{"num_hidden_layers": 13, "hidden_size": 384, "n_experts": 32, "experts_per_token": 4, "d_expert": 144, "d_shared_expert": 0, "hidden_act": "tanh_gelu", "moe_layers": [1, 2, 3, 4, 5, 6, 7, 8, 9, 10, 11, 12], "router_score": "softmax", "normalize_top_k": false, "routed_scale": 1.0, "balance_loss": 0.00419, "balance_bias": false, "init_std_router": 0.0139, "lr_router": 0.00061, "vocab_size": 50257, "norm": "layernorm", "norm_eps": 1e-05, "tie_word_embeddings": true, "optimizer": "muon_variant", "learning_rate": 0.0146, "beta1": 0.93, "batch_tokens": [32768, 65536], "max_seq_len": 1024, "train_tokens": 368200000, "max_steps": 7889, "dataset": "wikipedia_en"}
Below are experts of layer 10 (counted from 0) of a mixture-of-experts language model. Rows are named router (the router's row for the expert), up (a neuron's input weights, with its number) and show model dimensions 0-95. Each number is 128 + 24 x the weight over its row's rms, rounded and kept within 0 to 255. Numbers have three digits each.
After each expert's rows: "comes after" lists some tokens at least twice as common just before its tokens as in all text. This comes from a sample of Wikipedia text that the model never trained on. Tokens count by the router's weight.

# expert 22
router:144125121134132128122094081145153093167141118109123139091107134143158149133124157128117131110101166163110120104134138155112142158140110124112111143091118132124100136112127136135127147135140102131149127098117098066138150084141146100128153131119161146088171144148130132106168135142152173172
up0:162107154164115133115128107144124131151145124137087102088127136145132110148162103130148114116141111122137147121090105152087123155087146134111096132119122100122175146165146140135107167091104162133117127122155158124116091147138101125101139154130104124138135088148107122168146120141097126119
up1:151120109086128126108099153132134082107122094091123127083161116113159133089151144142134096123147135116141145122161130108143101135114105185135120153153152156121145115139127126145142104077132130132095119151164132149125151133122131118113169123129098140119158154142128146152114124138130147127
up2:160131126123135118099096135103119160129129144151139118084146113137156151128128146111125122135108155132177121166119085066142143126116114147138168102167160138143136180119102112138144134116115142094101112086097142156109093140115115131112100109160165120109123082110122157133113123127141139159
up3:135126094131158104147097131107115101118148134121206103149119091133095132153146093108154122134126118147116110133143138095133171097161106146169167148138128098109123133121129104149120155173051069129094114104207094139130158130104132148109144147155120138112120075122106122123121131139145116150
up4:153058132124098156143098099144114139165071177118100106146138125130121175148115130176161144129090129128153109141172132110160128096162118129101133101137151142114161149148122164166143137107121147114090083116126118155125152126140102130120139132136123127121110136110133130134124102083129106082
comes after: "\n", " |", ")", "==", " information", " =="

# expert 10
router:149132118143160119119186093115164182110143157119080075141154112087132134138129125120115137133160090172135128159116154124182143145102081113135140159130175112128128102156099130144124122139143153084147150182121134137150159071156140136113122121152128112103131100106136112136107120087167123156
up0:134104115137133139130100121152138101132118161094116102133132126141135128092086116126171092161083128133114108132132136141048155107104172132137115113106155091148093133120082163098132153102076135093124095090138120187096138095126112121114129096136186162117112129139088137146142169121174134138
up1:095086155122124108166123129120130133102159157115115126149107150127091133114150143165126062182145126103127112123154134158137131116096136107096104099147125115171116109136150102132125177144113161163124115147130107112086173161135148126150179176097127080143117153109135141112143117130151084111
up2:140074160130145158141168121105155159125109114148139116150178131130135112133134114091146114147143093124109116108131100113124125144120139144118146115101145079093149117118098134163158106122103111117108108120130131142114084131144139138122150102105127170121135153109143108130117070139135112174
up3:070117109120104162153104089144133154128127118103130155125142153104108120156104128131132089116123156093095112132134126137125126141078112139116117166115106169129134094148160183117163118118113144081102140079167135104147107133119107137157137118147145149137110145078097125105123130101175113115
up4:201135083112144103104102108141109151130117130152143146131185128122145139077100130118141087173119112099132140144140107109114132125092152141131147104138169128134129095141137140124109096185123156164116119102137122150125115111156128129137124087152125127166173111121115136141103122132183098130
comes after: "\n", "0", ")", "3", "4", "5"

# expert 25
router:141162134130173173113170133118141143097094089139106138111127127106132101136143102155089146071152160152129122102147131132147116110165106078084148170105132130133139115114104141107134121079156119137129096110125138090131123157195134128125136125185117134151141097139086176123136152133146094112
up0:124147170135132124140110111131121141128146158139108098129151145112180162143204144118136141173172147109095147173170156149125158128129116128117139089159103114172147134132114085112146125099148108081151142129140143137100129083161171129141135103093134087123125085126101127097144118131125149091
up1:123078114121124144156113095127111144109159139105138151182148150117141122168199110188135094145139111175167140091081147111140089174125142115115113102143151117107092099150149127141119135163135124156111139115118073147139146109138130125151129152140147136120123106101127144116142150140139166172
up2:124105100071129160085118098128115160113159130138132130107137103135138191130139103088149129158148176129110118134147121113120091151127112130144080135117123117155137105063123113089135093100164117124134146158132113137097118100132121107148136129170118113160136130127155137107122125163124101143
up3:134130111133133078145137126105136120126156147112136121094154121153125139148112145154151093164156126107129133142094156109132099126181150128116149151116130136087119119147144099140105140073119137117126150109123121175095172100164080118127155144119138127133100098071112121128114096167149149120
up4:154104138143118111174140108123143093120109112111100133092132140114096123114156124148122106172152068107110138123146155127127078108125125148156126143131117112145129119207103107139102147164134154074109101137142127129128165112104107134094097094135144127122070180119141116130118074128172105140
comes after: "0", "9", "1", "2", "8", "7"

# expert 11
router:153099110074126130113142127119132177134107143142141135147100135116164106099123135091154175152135118129128138174120174103106099147130093134135130121108144140179152090125141118125153114151113129121133108097127135138131118097169132133079106131126143141127135132171167080171081127125157114156
up0:148117166138127116138122130104113103109117132145135110081155104112120150104210117164101132113169094080156132120129103113154133152129128111091175111138147147076105136120151127139097108140110108184088122122099156078137117141140142175152137153151169159127156108130114097095099130131114108126
up1:106132127154119108167131108121127102104131115159118144136159109153103127113134121159118140107118135149168148106184103133126117111085097100126150175121140117139086145126129140093133139138128153142144205132137116115106122148138119135158139156130177127142129154146118094109127112143143098115
up2:148122131111146160098122109171129114124125161122166113107147141092108102140109128118147135137120134148122143088174094130146118107110119145148140115114158102153138078130125140138126127127126145107120126076102154096134102203115138101108140107143119119082086139126074155122140143157104125123
up3:150152165127158119117122131154166140111148128164112114081122145133101144135133120162155144092130146095174119124108126083125080129119150105089155128144078127133152139102153108120147105144160136145130136119132124095138141161124144166153203125150083136142126058125131161141099134152134111111
up4:110146142145109131166118104150195124129122132130106126121148157122144136124130137138102086103152148134136135127127100113136141151131108150122137082142072146083125109128166073130156105157136134132169125103137130161091149134121105133103128125141138104091116150109167109106158102136122139145
comes after: " of", " in", " the", " by", "'", " at"

# expert 31
router:115151147140123146145139161161134077116105144148126120131136137114178126126155115167145113161100102162145135190148124068119085119139123165147090152135130157119157138089113091133129144098156091148124120107132129133128153147143169130098132138145084148157110118167133154089150131162153088161
up0:151088089066126132182101148146084131105134144172104139134095128106115175143105122149118115134080105136139120146165118125143131158133131140170159109116138100167153168114126114119184123110124121118109164140163112101129130116157137111180101142116118123123141127132107155155119148125138084160
up1:147150178126166110114145116141165088170094143114106109154095091110128115130142123098133159141112156110120115132151117141105159131163168124148098138137121162113149112175141137132156059152116132142144106136112149149126115110121092123105086172139135105144114127150113115106107106105171121146
up2:129100148117140137116115105129104103123142138092141100129127172138104106157128160135141152117092151139155178124155125079100122159166166170121180129137127134127148133122159127120144147143104118128151130117133151113102139097137135123123119156137098170110077115116170108087165100081173107160
up3:131148116112135139130175154144142137147101102102177136117137112130139112110100126109172101139155094091107103113134153151107106139109104157129118123154101133130133111141107130084143126119119105151116123155096085106093148164140102117127126082164122184128170164145109107157136145162135158148
up4:123139123133096140095123088116110135121142114095115140162111144131124102122134137129123199127157112125149147122165177104102107119100096122123127124110145098180121167112084138171120154133146102108109125085122158141162139114139151102150136118129129136148143131101103117107103147158113146091
comes after: " ", "2", "1", "9", "–", " in"

# expert 29
router:131129137125097158156112116138125111132089116155093088127140141141108109113079159095145123131153157163116069116113099142161171143102097103108176122132180091098098138148124161100106126132134166150140100152110126163130128090107135115142133105175072072085127123100123141157151119098156138160
up0:109170160139145129107174179123147123146137098171131141144118133118145117094109122133098121123124114117148121122105148107126117156146124173117111120156115136125088094153095153144122145137144130111105070115128100147114112132141110133105143110148145149092109147092170129145091162124106117086
up1:098117108125147103114108088157148104124131161155161158158158116110150137122126185072095100120145146125110166104121115112152106127140163163107125123124162119137097102096111120142080136143106091121136144109113143142121103132125166165142126145154153077176176106154146121142106145154132143112
up2:127142111150122113163146135155135138146140083110123137110170127116102126187092131121111159104117140073169161138140147131133078060191093128110126134096130142153119159135162094104160100165158114133137151103117134078146134126123110117090121107091097130119092085165124155139186127126130058147
up3:152088133118138138118150126121131185138122120094136120131142151095091093173106158114154157146134142100136125150144125072153118098159104103167152146131145095169129130094136080152092159133127155148091100151123122063100099103143128096093097144108124126135207119088133123113121156120154120122
up4:105128139196118175156112136149116149126132111139156089158136146124144162139141159046103101125138164097113119159135129137128098119135120165133120122123163088139185133165086158145138108142136116154131145152098098106110095117136120137141132127184139125135105110126145102125113133115105087126
comes after: ".", " =", ")", "==", ").", " =="

# expert 0
router:108128128182109121120119123120129157138126118124117127122145117166177136132126110145147099147107119104154182122171114107138131095096131154167110099149135188118139156148096123121093111146143154106144157140146108102123116168095119151130151132150147160150127089086119105108144146163110126101
up0:121126132119135135164130070128141144166195124149183069156149097164110145115119111160118123101091119136153130127148078096136104128121120103132111168135134162141106101122091161150153165088131135120119139137164153114112156129166117164151126111110150081115083111147108133144149130127115132139
up1:104123121160163149176165168126063135132099173126132112124117121151134146084121135091160137148135124100124113130117136162068089125157123128122164168122086103153156115140146091145136156126127119117104102122206144131131113120141088119116129164161129150138078127121132085136123153103117088118
up2:090143137143132126146102105122139132141119168130104129146161110163169126133110128154146115122114131184123122099154114130132127119117137143134134127087178103179113149128129109122133156120110118120135155084172115122117127173159146136135156149088117147112129098130123159108156169120130139196
up3:114127168108113097160186167148104129138126146156100143087136116152134147166126114147125105120124134115160145130104148098146162111140121136209119081125123159132082159150127123149156088095142169128129173115148146166140154085127136116103140132140174154112131111139132117124137102142155135114
up4:155152097146101084125130144059118087119148143168110126141120091093104111121156144130181166127178138216127165112104123148149100126138129123143129122077108136100112098169176117113123127111072109127122107124140141084151124152168118170146091166127107118082125110109115125103115126119107133101
comes after: "-", "|", "==", " |", "===", " No"

# expert 20
router:121142109139154114144132138116110098095141127096171162124126135101140151144150103131179128086090146106123124121172159158102153119077122133138178127134167112138116097126176136117112159166140079148143118108110141137173160158130143096144128132128150106133128146101163082100130105138115157132
up0:100136131095145159144126122127132085119139133136104132149150114138144144156136086136132076150116101151115130156149130107114131152107114139148133125152110104089108106105120153132101114144144111141137154120093132090130127118166141100117122118113109147124102102142160120118138108109129121144
up1:130113136137112115150185141116101134139119105113142143142137187117129149121114099138141136131145120076131145150115133131139158114132143129111125092120108107114129134141126113121132086174120130094133128141126095147101124137134131119152153143135105131115138135094169156078146105109111137140
up2:092115177115083140150100189130102154113160125137113160137152140115137118130161112135165078101092132145126155135149111083125164075132098089085118093113144118127163125107131091121108135138106138133112156158129112143125174108161127122089089121109142099150120148124140148107100128119130090095
up3:165152161065123141127122159097103077122090147134150107094113145141142112148168177116139132134117119133118110137108169087121130142128092100155123120144127132159107101165101117127131126131151152160098119084137105143150165141146136118162076149146126111125113175154169107097089150103170128123
up4:104094091116144139149090099117124107125095135115132128104126112181061129095098157150106178126171148157104118111128133120079125107144177118123099148113122163145113147154109073064139137191080128110141128087125098143113168157120130147135121130136128143100159158112119055122084129160150101121
comes after: " |", ";", "″", "|", " (", " on"

# expert 7
router:152087144111137111126125137151152105146166128107138131144166122127106124074115131114126102116133080122066120097121096135072131115164134168120142102129160135140146115116161129146173078143114154095088104165134147129108125148143094129136129135108132142110114156172133094166132126092153121113
up0:116145135089115123098125163113179159106105125146126106110113155134140143101107148115117119114109101129128140130169135090114136137175099107145135133086130124138163122138124095117066119106099087141102152104137121063065163140137142125131143168123138145104106086159120147116130145122121119151
up1:111096080138131144087164145136110135109126105098140102090109157183119122156115161115103129139121144078112134189063141146067157146161079125111131152124152161079116134146138095096149121175141148186137156102137152088108109108110132121145149111150136148130101084120150129132121132126134114147
up2:124116136161159132114164110129118124121129107107133121141101067143168166153133171131118148121140128109157141150128129126115043129104136145074147105100130111133099080157117082126110101158116118103141109116167152124128160157177133144131167128141119144158122069125112143105126113094139140112
up3:115171137125121116128126151099106107121164146116129175120120132147101100130123166137118107125138152123096171116149142094101075071083117076113077163122162147139163139123140129139108192125047151108129112126105136114133142113146177123107112150129109164155102155115130159151128157122128138096
up4:116115140146136112084118138108079145113132125114130136138115121096157131135122150112123130116121100129120120121164114170093106117136141115155157132112123140147145140122139158131144085154136078053134099080121108125149174105124170084108087098101120142063140111104116139112102096154114125105
comes after: " to", " he", " was", " He", " and", ","

# expert 2
router:082129167119140096102127121128148153101145118144137090113167153175090105130133138092103107144163142070142148109098114108116118125135142130116110103161066155101159157150144119153140152149137176093095132114161137139097123137139101133143121106132123127155085141124105135154129139153105117105
up0:098106125142099134137144139139150109107125149136150153108164081137124098115114121112147127135102126110151112139144094129101122154126171121132109100142133110102118110112103132107133131124141150099136148154124132114061094127099135168145100125145145147122101145158130144140108149113132157111
up1:123127129128101146103124126127123144134124146149168138115142139121117146139109110103157143143142106150083157093099085123078137159133152107129122112178150147126109112112130139112173161122128106148086123126132126153098081113133089102148146138130109125084137139122102119137152115094134129118
up2:152111139124112154157127128189123116157136121105147096150147138046137175109096170156135155123139112136065132163149106101141122122130099143144156101111098127128097142182113087168111166136159127111109168112142152123141123166126137147118109130135133130111114121127156145117087150116117119080
up3:100153133143151164113122139116113085083116111122123110126108172115096131115126181110157109123154174134114172109092101123147077129163065140130068161134113073126118129092146089104124130142111097146078157127141125170122146119107139137147111096097120165141099171071120146116118125108152161153
up4:150115113163142124076122164150134135098143117135129164145117144110135129150143116099116168124103143119116094116094095131109156121130117143141145143144105138097148136153128132160089138060176139128104117129128132171083132121134160086122121091123102070089160148165126158127146154085124120080
comes after: " the", " The", "The", "s", " his", " this"

# expert 17
router:087167107154158128118156142120142102128135156133143147150159140128131100151120144119134148135139128148120087104076114142134141158097113081083114149099167081085104112118146167115164087117136154110140122125179126094141146105127163114108110121119115098170144127094165142097127160079166100151
up0:139131121140123108137137135164110129140140108128148149133180151134157174124116149120151145114152115123131095142117098124100126106143141124127112124098123153140135117092166080153154112159117137123142090113151130106129106069131140129131128151190149107129147107132120161124110127091158106091
up1:142162128129116142100108161110141129115134116137113100108129129186106159141130126138152149154158090127132124142090141117100121130143139064167174183093127148138109149168133127146122123154120077099118125118112157121121123098105102157131147148098128092118091105127153116142143113139135114152
up2:126162143131118087112116131121101121112126119137113108105096092120150066161124148118143118129153132116099118120124118111146125114152122139108106154128162093090115189106134126157110133117130159102101188134155124080131114165129135206074069143130147108107144166143131123119108138122130103139
up3:147130055115166124102159158085133116120083145128094124113124097128174124153105100126126120111110107103106156100077093112132131139143129118136137135127122121119145161153087160158161150123123164112122158125128072128150115136126134133114118174166129117119125157149108108160106131143139124135
up4:124134122154151130117160140118137097117121090121115176137132148127155163076137121106118082124119155115087101120118096143094127094120124144136139115142146142102163120129136134153109114115067100116131166133147108110119114144113131099161124080112163123122076139106114099136141121138108100157
comes after: ")", "\n", ".", "==", " ==", "==="

# expert 23
router:133131125143125125094109120117093140144149069118159091129147130194125126134114141135127086134113118098117167109151096122066161103114124110118085128142124139131166185117143127146147164129143154113114136144158130098067128138113129132156177141112163114150095141124099112132127143142088098123
up0:106172106119119112137122145110148084094094117142130128131122151147103128106086098127138093135117136152118091093139162105092108155117161145173117097126115137135168115117087137152144126133118110090146135087146064123140101125163137101124150111138112165129120135049109136181121116114151116137
up1:122069172129087151122131154116166104124125116111112179102144144088064110113102136109138106158130145104075152159164127136106121139132132147128167085141145106117123091165129129123121109089133123146066139113133129114136120112134119111102103097164134128104089127138165115131156152131141124097
up2:121121114096128124153142135095154141152134144126081140138132141145126123162130116132094088140129122113132166124137096142141096159098101110116113092086138116110137146144148121137121140101091117166143110124164140166107134111162107160133077139103107133094111121140108132149135100123154147118
up3:137165147089154162097157147109108132120091154105101112123106143064081089133141156122182102120165141147140136155128162083126137123130114139171083136164147149089086145125127119159149146111135114114124159133126132131115120136139166119092125135150152102098145155136103151159120137123138129121
up4:163091102169135152113104126124111097110139114112112135142138164123115092115147145126095131152081120155133135125144142122133108099160144150100123125096096113133102126137152157107132109189161104130100146111153149113097159130147125173163136114122128143121126111123120120117153115175141103126
comes after: " a", " the", " and", " an", "s", " his"

# expert 27
router:085127151159128125137133145160078128101122103113127125136108107097158143159142156138120125135126155105126132119162132138139134084116139141139125106109100140105134157125136105107088111139161175136127164184122120166142132144152096149070129145117096106107125118144106172121146106076106151093
up0:099152140122143056125126128124140119103111136155150149120147126126129102132166101132121146107140123127122137145057123116121111119138113104131165098130112135142116136167201156132127109112107113130133166113112148095120115075130124139097092109174115132096132112144184158164084121128118133157
up1:094122112140125143080101136123165117119130108153135121135139126151157110163149119169177103156118120158092138137137108109133169102125163118120157138142168147173092155128140124193154117128160116143106105095152121078156116171157105101123107129146108166105145137092086152132166104131112102096
up2:122127131107144139125119103139147123149079137109138140108111116133122102105108067150088150112125119072104126138128120107148132124149109132067120145123117080126129163125087110085107176125114131097122115166126138137150115135104127141152168110182133156121136162145146098143145152102124127198
up3:109141117115087131162145091141125124133127192107161170092089174088137119087158128154133101148117133083155169122151107082163124120159089107111145139137098130123126110140115176123136147097150112110126136120124150127116162100119098145128148179126180123120147115124122128108140109088177103173
up4:126095125132135167162067110164102120081150107150160100075149125144150112123130096109128103128138113128115129146144139115139150128128150155069123096141121164121104112142103127180135126128090142149104177145163161128120133120122135137117117102118054121066140108127131120110107130133129151137
comes after: " |", " ", ":", "|", ";", " /"

# expert 26
router:132155134116129192111114131131114136151068099172092124138122116097143114135141157078155159132155141136129089149121141142130129138144098113110164160109129058131143130096114151107124100125151126119131109153112106146133108110153174186125094103201096143128114116174122126166136144130121131108
up0:138132117142127073125111092135132149112129143135113092131124123148185131090139138135144095132144103135118110090135139132072134098150147175106089144192186161119164118128126131115107082133115142131132119131110159172089121135160142120134160149130136093139143143131170101136081128150137147110
up1:094145105121130135179105100109118143161157119093156123114135148149121160149119151131115136135135140124121122105110140125053119145146152094161165085113142175131098137117156161098145130115123142099135120066130172154109141118134104106181152147137107143162142133098089154115110182143123134168
up2:099146152165086113093102180158112127120134142151138114126113180118138110080145082131112135119114093114160102121131151110142130154132126155138114139171109115128147208118131164127111110164110144086111139159149135115104126146107164094144093090149125107127097176103160116151101106144117098133
up3:115121116146136133115105080114122139119190142128165126129110085170108121087119158143149087151121112152171101110136126117095148170144130062169142150135108095157135141135144130098126121135096104132136113134142120132093127104096146095142075142161189124115114156138161158135102121117127144177
up4:128121133122126169113101147182137120158174127128148140144155121111104170105073124140144145133150149102137107156160119144158125101143139125140145107157123101160134103147154104152111130170093155163112137157125097151117112149108161129129129105089117160119151138169135178115121121115181112084
comes after: "0", "1", "9", "5", "3", "8"

# expert 18
router:095122121143105115140134127142119172144114122142108115153127093123167152106165121174124163139142130104118146135118147146147102123172131103094114113092111120181141169150092129131099141057140137179160151100137112114145104127146107140081144110123157140087131132159080164174114093152090101097
up0:114128129144154089130098112148170138131167125142133140149134144102108166118121148137185147134138131114097116132097136165141120128104114128144125121196105129165098127140106100153154112121109139174103109121154115168092082106127146112135113122118173131113118118126181080161122152132147104111
up1:143171148108134116137147127121121134129111157136156078126146140106121147086131122130092111075128169129139137128088129093156109143117121126144135140116109143171138135132108154104148152125121089124146144136121138149129151113125110102146091136100144155152123151137110165124093097101124114143
up2:092107162099153151129102093142136108115134156162137109151115119150115162124123124096111109102124144142130103150136142127153146113173128131109138156179135119147127102106168121116137101112149145120097082131199170154118088157114163127162126139119132132149125076105137069166124129141164082147
up3:119131089144120112116113131130148097123137169121123162138186102116093137085138101137093145130146128133103101139156120121151114093133121150131147118137144113150146123104135168133140133129107153182133114143101098139111106134154066142124143106154148146125105091159116112151139110120138083135
up4:106136168120135096140159130151078181089147176122131121106101109171119100106112094141152133121113107147155163104130136130156099114128098157147138110139124160121119128123111116118129180125139095112093129153140118144110178107125108079114132111104169129144134148163141108138147153144181129158
comes after: " ", "1", " (", "0", "9", " $"

# expert 6
router:138119160101123178089131135094125144162091146141092086136124132144191127153124124134140156125135118114155130167124114130121136158148125122138133135110132086112155130148142134121146159088165165140136115147113104148165104106156146099130071087160136157120129145115100136115084140128167107152
up0:158127093114154155103112112119124140119155123154126136186123095130109104139119110114120159126125123113159149146176118134112147120129143137096144165141161138141090129115095139129118150148129152145097138096155137123150111155154124131136121088095176130132131150148134170105123159112119173123
up1:147128140114106129136157100114136121131066111117134136114122108092113083087122101109067138108110167110094071151159125099152130112140148120167126109107155142113140151170128120111161121116112177118125147157150131114104150102115125144128121149128159140108091128082150147071152141112138135139
up2:110112111104128115122096125135116124110096066136122119138163127109169086129151164064126113102139124136108128108099086127161108103099116116101160133122114127130126116099117128124122111110095110154109130107144143095160138111158094134161140128129147144121130091113128112151105091167131095132
up3:146116141129109114152135146161157125184121117120127104104128147110150158145142149105111105126126158131098131119103114115123159159133090090115147151110105137117158131142163114160169113142113154117107132165107142128121080144133148128123124157092142123102114070145118141133101111121132123109
up4:170135151104111133128112120122118120163136166106122109138116129128141098154151110132153131133191131137131131140152146155106100094160127077139106169133126140149122133147151133136115134130110130093098081099158138153102123141143135144127142134139143131165170153140132108185143097146133109127
comes after: "\n", " Website", " Kingdom", " Yes", "\"", " No"

# expert 8
router:100144109129126147124120155138121156151141141123148190137115142106157142142117138143127124150085112140151151101167109156110136095124115153104118128131142127133132120121121157129123153113110103121154153123107123115132119099132150172127130142139159145089105158177140123101150099134142095091
up0:110097136136101143135106131098116140089108108121121143148131173159133139127137136120104121115137120144061172130102148156103134130120115154114140102088139126126135140124108178125131117110122125127103142095127152139112120119134132126116128120164115111107153122137128133138143111139123124175
up1:135134157092134112122127131135133094128096128106187143119081130160106168120099087142114123127110083134090130120168122128140099095145160125116121134150137110117165155111141126154127114135151088104130117140152129146070118161141118136081137132164159131137134091142135115138120100134128128140
up2:112202125114117148082102126145150118164136166173144135125128129131100120129111138145153140160148137147142158160112133144095153173128178096195148119101141108109099111118127123140097108123137093117138138145111136104129123148114141095159099129141149135137122095092141096074127113120179148156
up3:133147130163119152163134104158127107116120135122116128139123111133095141149122081089103165075109131112117097097166109139116129140108092117129132169128115147126146111133174170158134146140074129091151144097131146089110121165163126127141115108137151153137125114168165146111135141100121175115
up4:134118106107107114171038126126176131131133107131111130152107127148167089103132136159139105135157108115128143088148126136075098147114099177123127121096111156140103141117129133138155077127137131113102111123124092107101118135126111162130148101121132133115157119137115148136165149172121102147
comes after: "-", "\n", ":", " is", ")", " •"

# expert 19
router:140102124130143114130125163150102191139126137146139178153140116093130130101141121131110155108120149090156105138164087118137099125115119095103113109118115113115108121139124103161168169155103119113127149095126138109147122126127106146154143136083142127097132132122129128135134117136102117093
up0:100116094142072109133115129140117142087118101110140109122123081102167108136123106129130074162142119119122085147110164143133168121134117151145157150127116120171132167152130102121146136151163105138155159146109103119136080144129075127129140120110109142100113134094127129146158143134122091142
up1:096125073138070107150142104077141151127146154162133115090127141132169124128097158150101076180153138107115160163112157081165146157114108138088103139157148086119097124157102113092133089063167118138145184128132127130149147100142115118137129108131146108121127084081096150087132132140135161129
up2:136162096195158144116143128144105139150150145115131107130132157180150161083105129129111091153136154138109158130168147147085135082166122112179140164178124110123118158103134105163115140095102086125127104125131136099086135141150150128117078105133143120112141144094143138086143127156075102109
up3:134095123087102111140095101115161121096127109100127155134119138157126104143162109130127158127124158166162141132130135129159132118112111173118132163082117135127119144188150174095131137125159164101136132082139125122112116146157131101101142091153114151145174117167101139129115103088135104103
up4:072124133098114099140140094128134175150138134126156134076101132142137125134102106144141105128161158128092157086170123085120109118139161139148092125121092114141113156130157125159140160134138106134132137136156069149136137160096183082116156108153112134089126145070105158120101143154113134143
comes after: " a", " of", "'", " with", " and", " is"

# expert 28
router:116132113148161139136161156145142177113147089100121084153135099082147142117138114108119191145188131120147129127145140144171110137137089103134142143124127130157149149117116122148148125115108167103161129166106107118131115141126119160105124101106142117088149137139116163169154126099122130074
up0:075131142118187131123119146083177147143126153191137141085161145140142138144150116105117145121098169111097157094167135125126138148139101089146084123128141127079101120121140072121147152120128120113095099118072164140139151122149116127096109145119131167120129135116115153121107097112139100126
up1:179117133119136141148142126132103083133106074113137153112133123122170106124133093100137089136095114150138124144151175108124106141124128177151152093149138143146117158138114158124136110097148104137096097092140134103127105114139157169108158133105144121161158138153134138138150089100178137123
up2:146126126142135145090115148043129143100134123156110083159104097152157093084151119127155156147142151158130109135152151123166137142101139136131157124087109107159121154112143144189128141126123134133143167107095139142111167104085176139125122151137168099153117128090150112089099113133109178193
up3:105129140155116109177135138124134120119151136110161150108151133111166124092146149052128087165167106139152119105108079110140092142124058165142128113135118110119095142174115168129130114131091118145146130130109121158109097094145143158146159140128097182150122164155085140145153113122165140175
up4:123109129127149107128143092115132124155130129089128118131092150123111122107116119119105135130147158108146132136099133098126112158133128120180185125192122113114157117139072120156139132163074094136138093140125123159123096169120151104140143146124126154149181160123141150097084078107109112138
comes after: " ", "1", "–", "2", "3", "."

# expert 12
router:121110115138185147158152113117114105127136104109112115131112137091151159156111152179185098141145150122089144096129126125148148093083091109155128132101162079091087147116159118100099115170153115128099148120102134118140129126155116077116146163130086125103152135134106146101152112116121146119
up0:135100116119145124132138099146136147152163131102157172094096112127180160098126157109142131172172109095117129165135101127132143113141135144091137138123114148111123149134122153144098113145102167136134140161150121133132073124153149132128139110121128111107086121122162111094121112115118184139
up1:148154141113113100159182100151160120088124081120164094122124146104115097139139071130097120123140151092140157125165092147160145147091119132185141127146137140124085194141139121174096127126123149090109128133146129119151129081167149096123146127090119108116118148128131153133104105102119164124
up2:130182111133144111108136124110088149107160097125109112116149128082117164126126184139169131172123137144146104126144106111122142101145119125130114202143186099101121116171141129138128143109156176102131111131100138153086107081143121140113145184146157143154135106163161162135101118074144110143
up3:185151116121076132091131150125124160093114123142132130137160111109090135163128123104158090094112108095139138159145166101140168127169134152128112129127115164077160200105143134155130133131123115086117199135168136174122135117134084130121113074105130139138155141103124083126122094138168104125
up4:112143151120177081135147147066175152145175140111163125125124119132156128133117172108115136148150159127129096143145189123132108121117135137155152168164163120166122117116122149118110127131112122090105112064115109128093150148103078119182159133108129153105090130109138104104177153159123125132
comes after: " |", "|", ";", "N", " /", "\""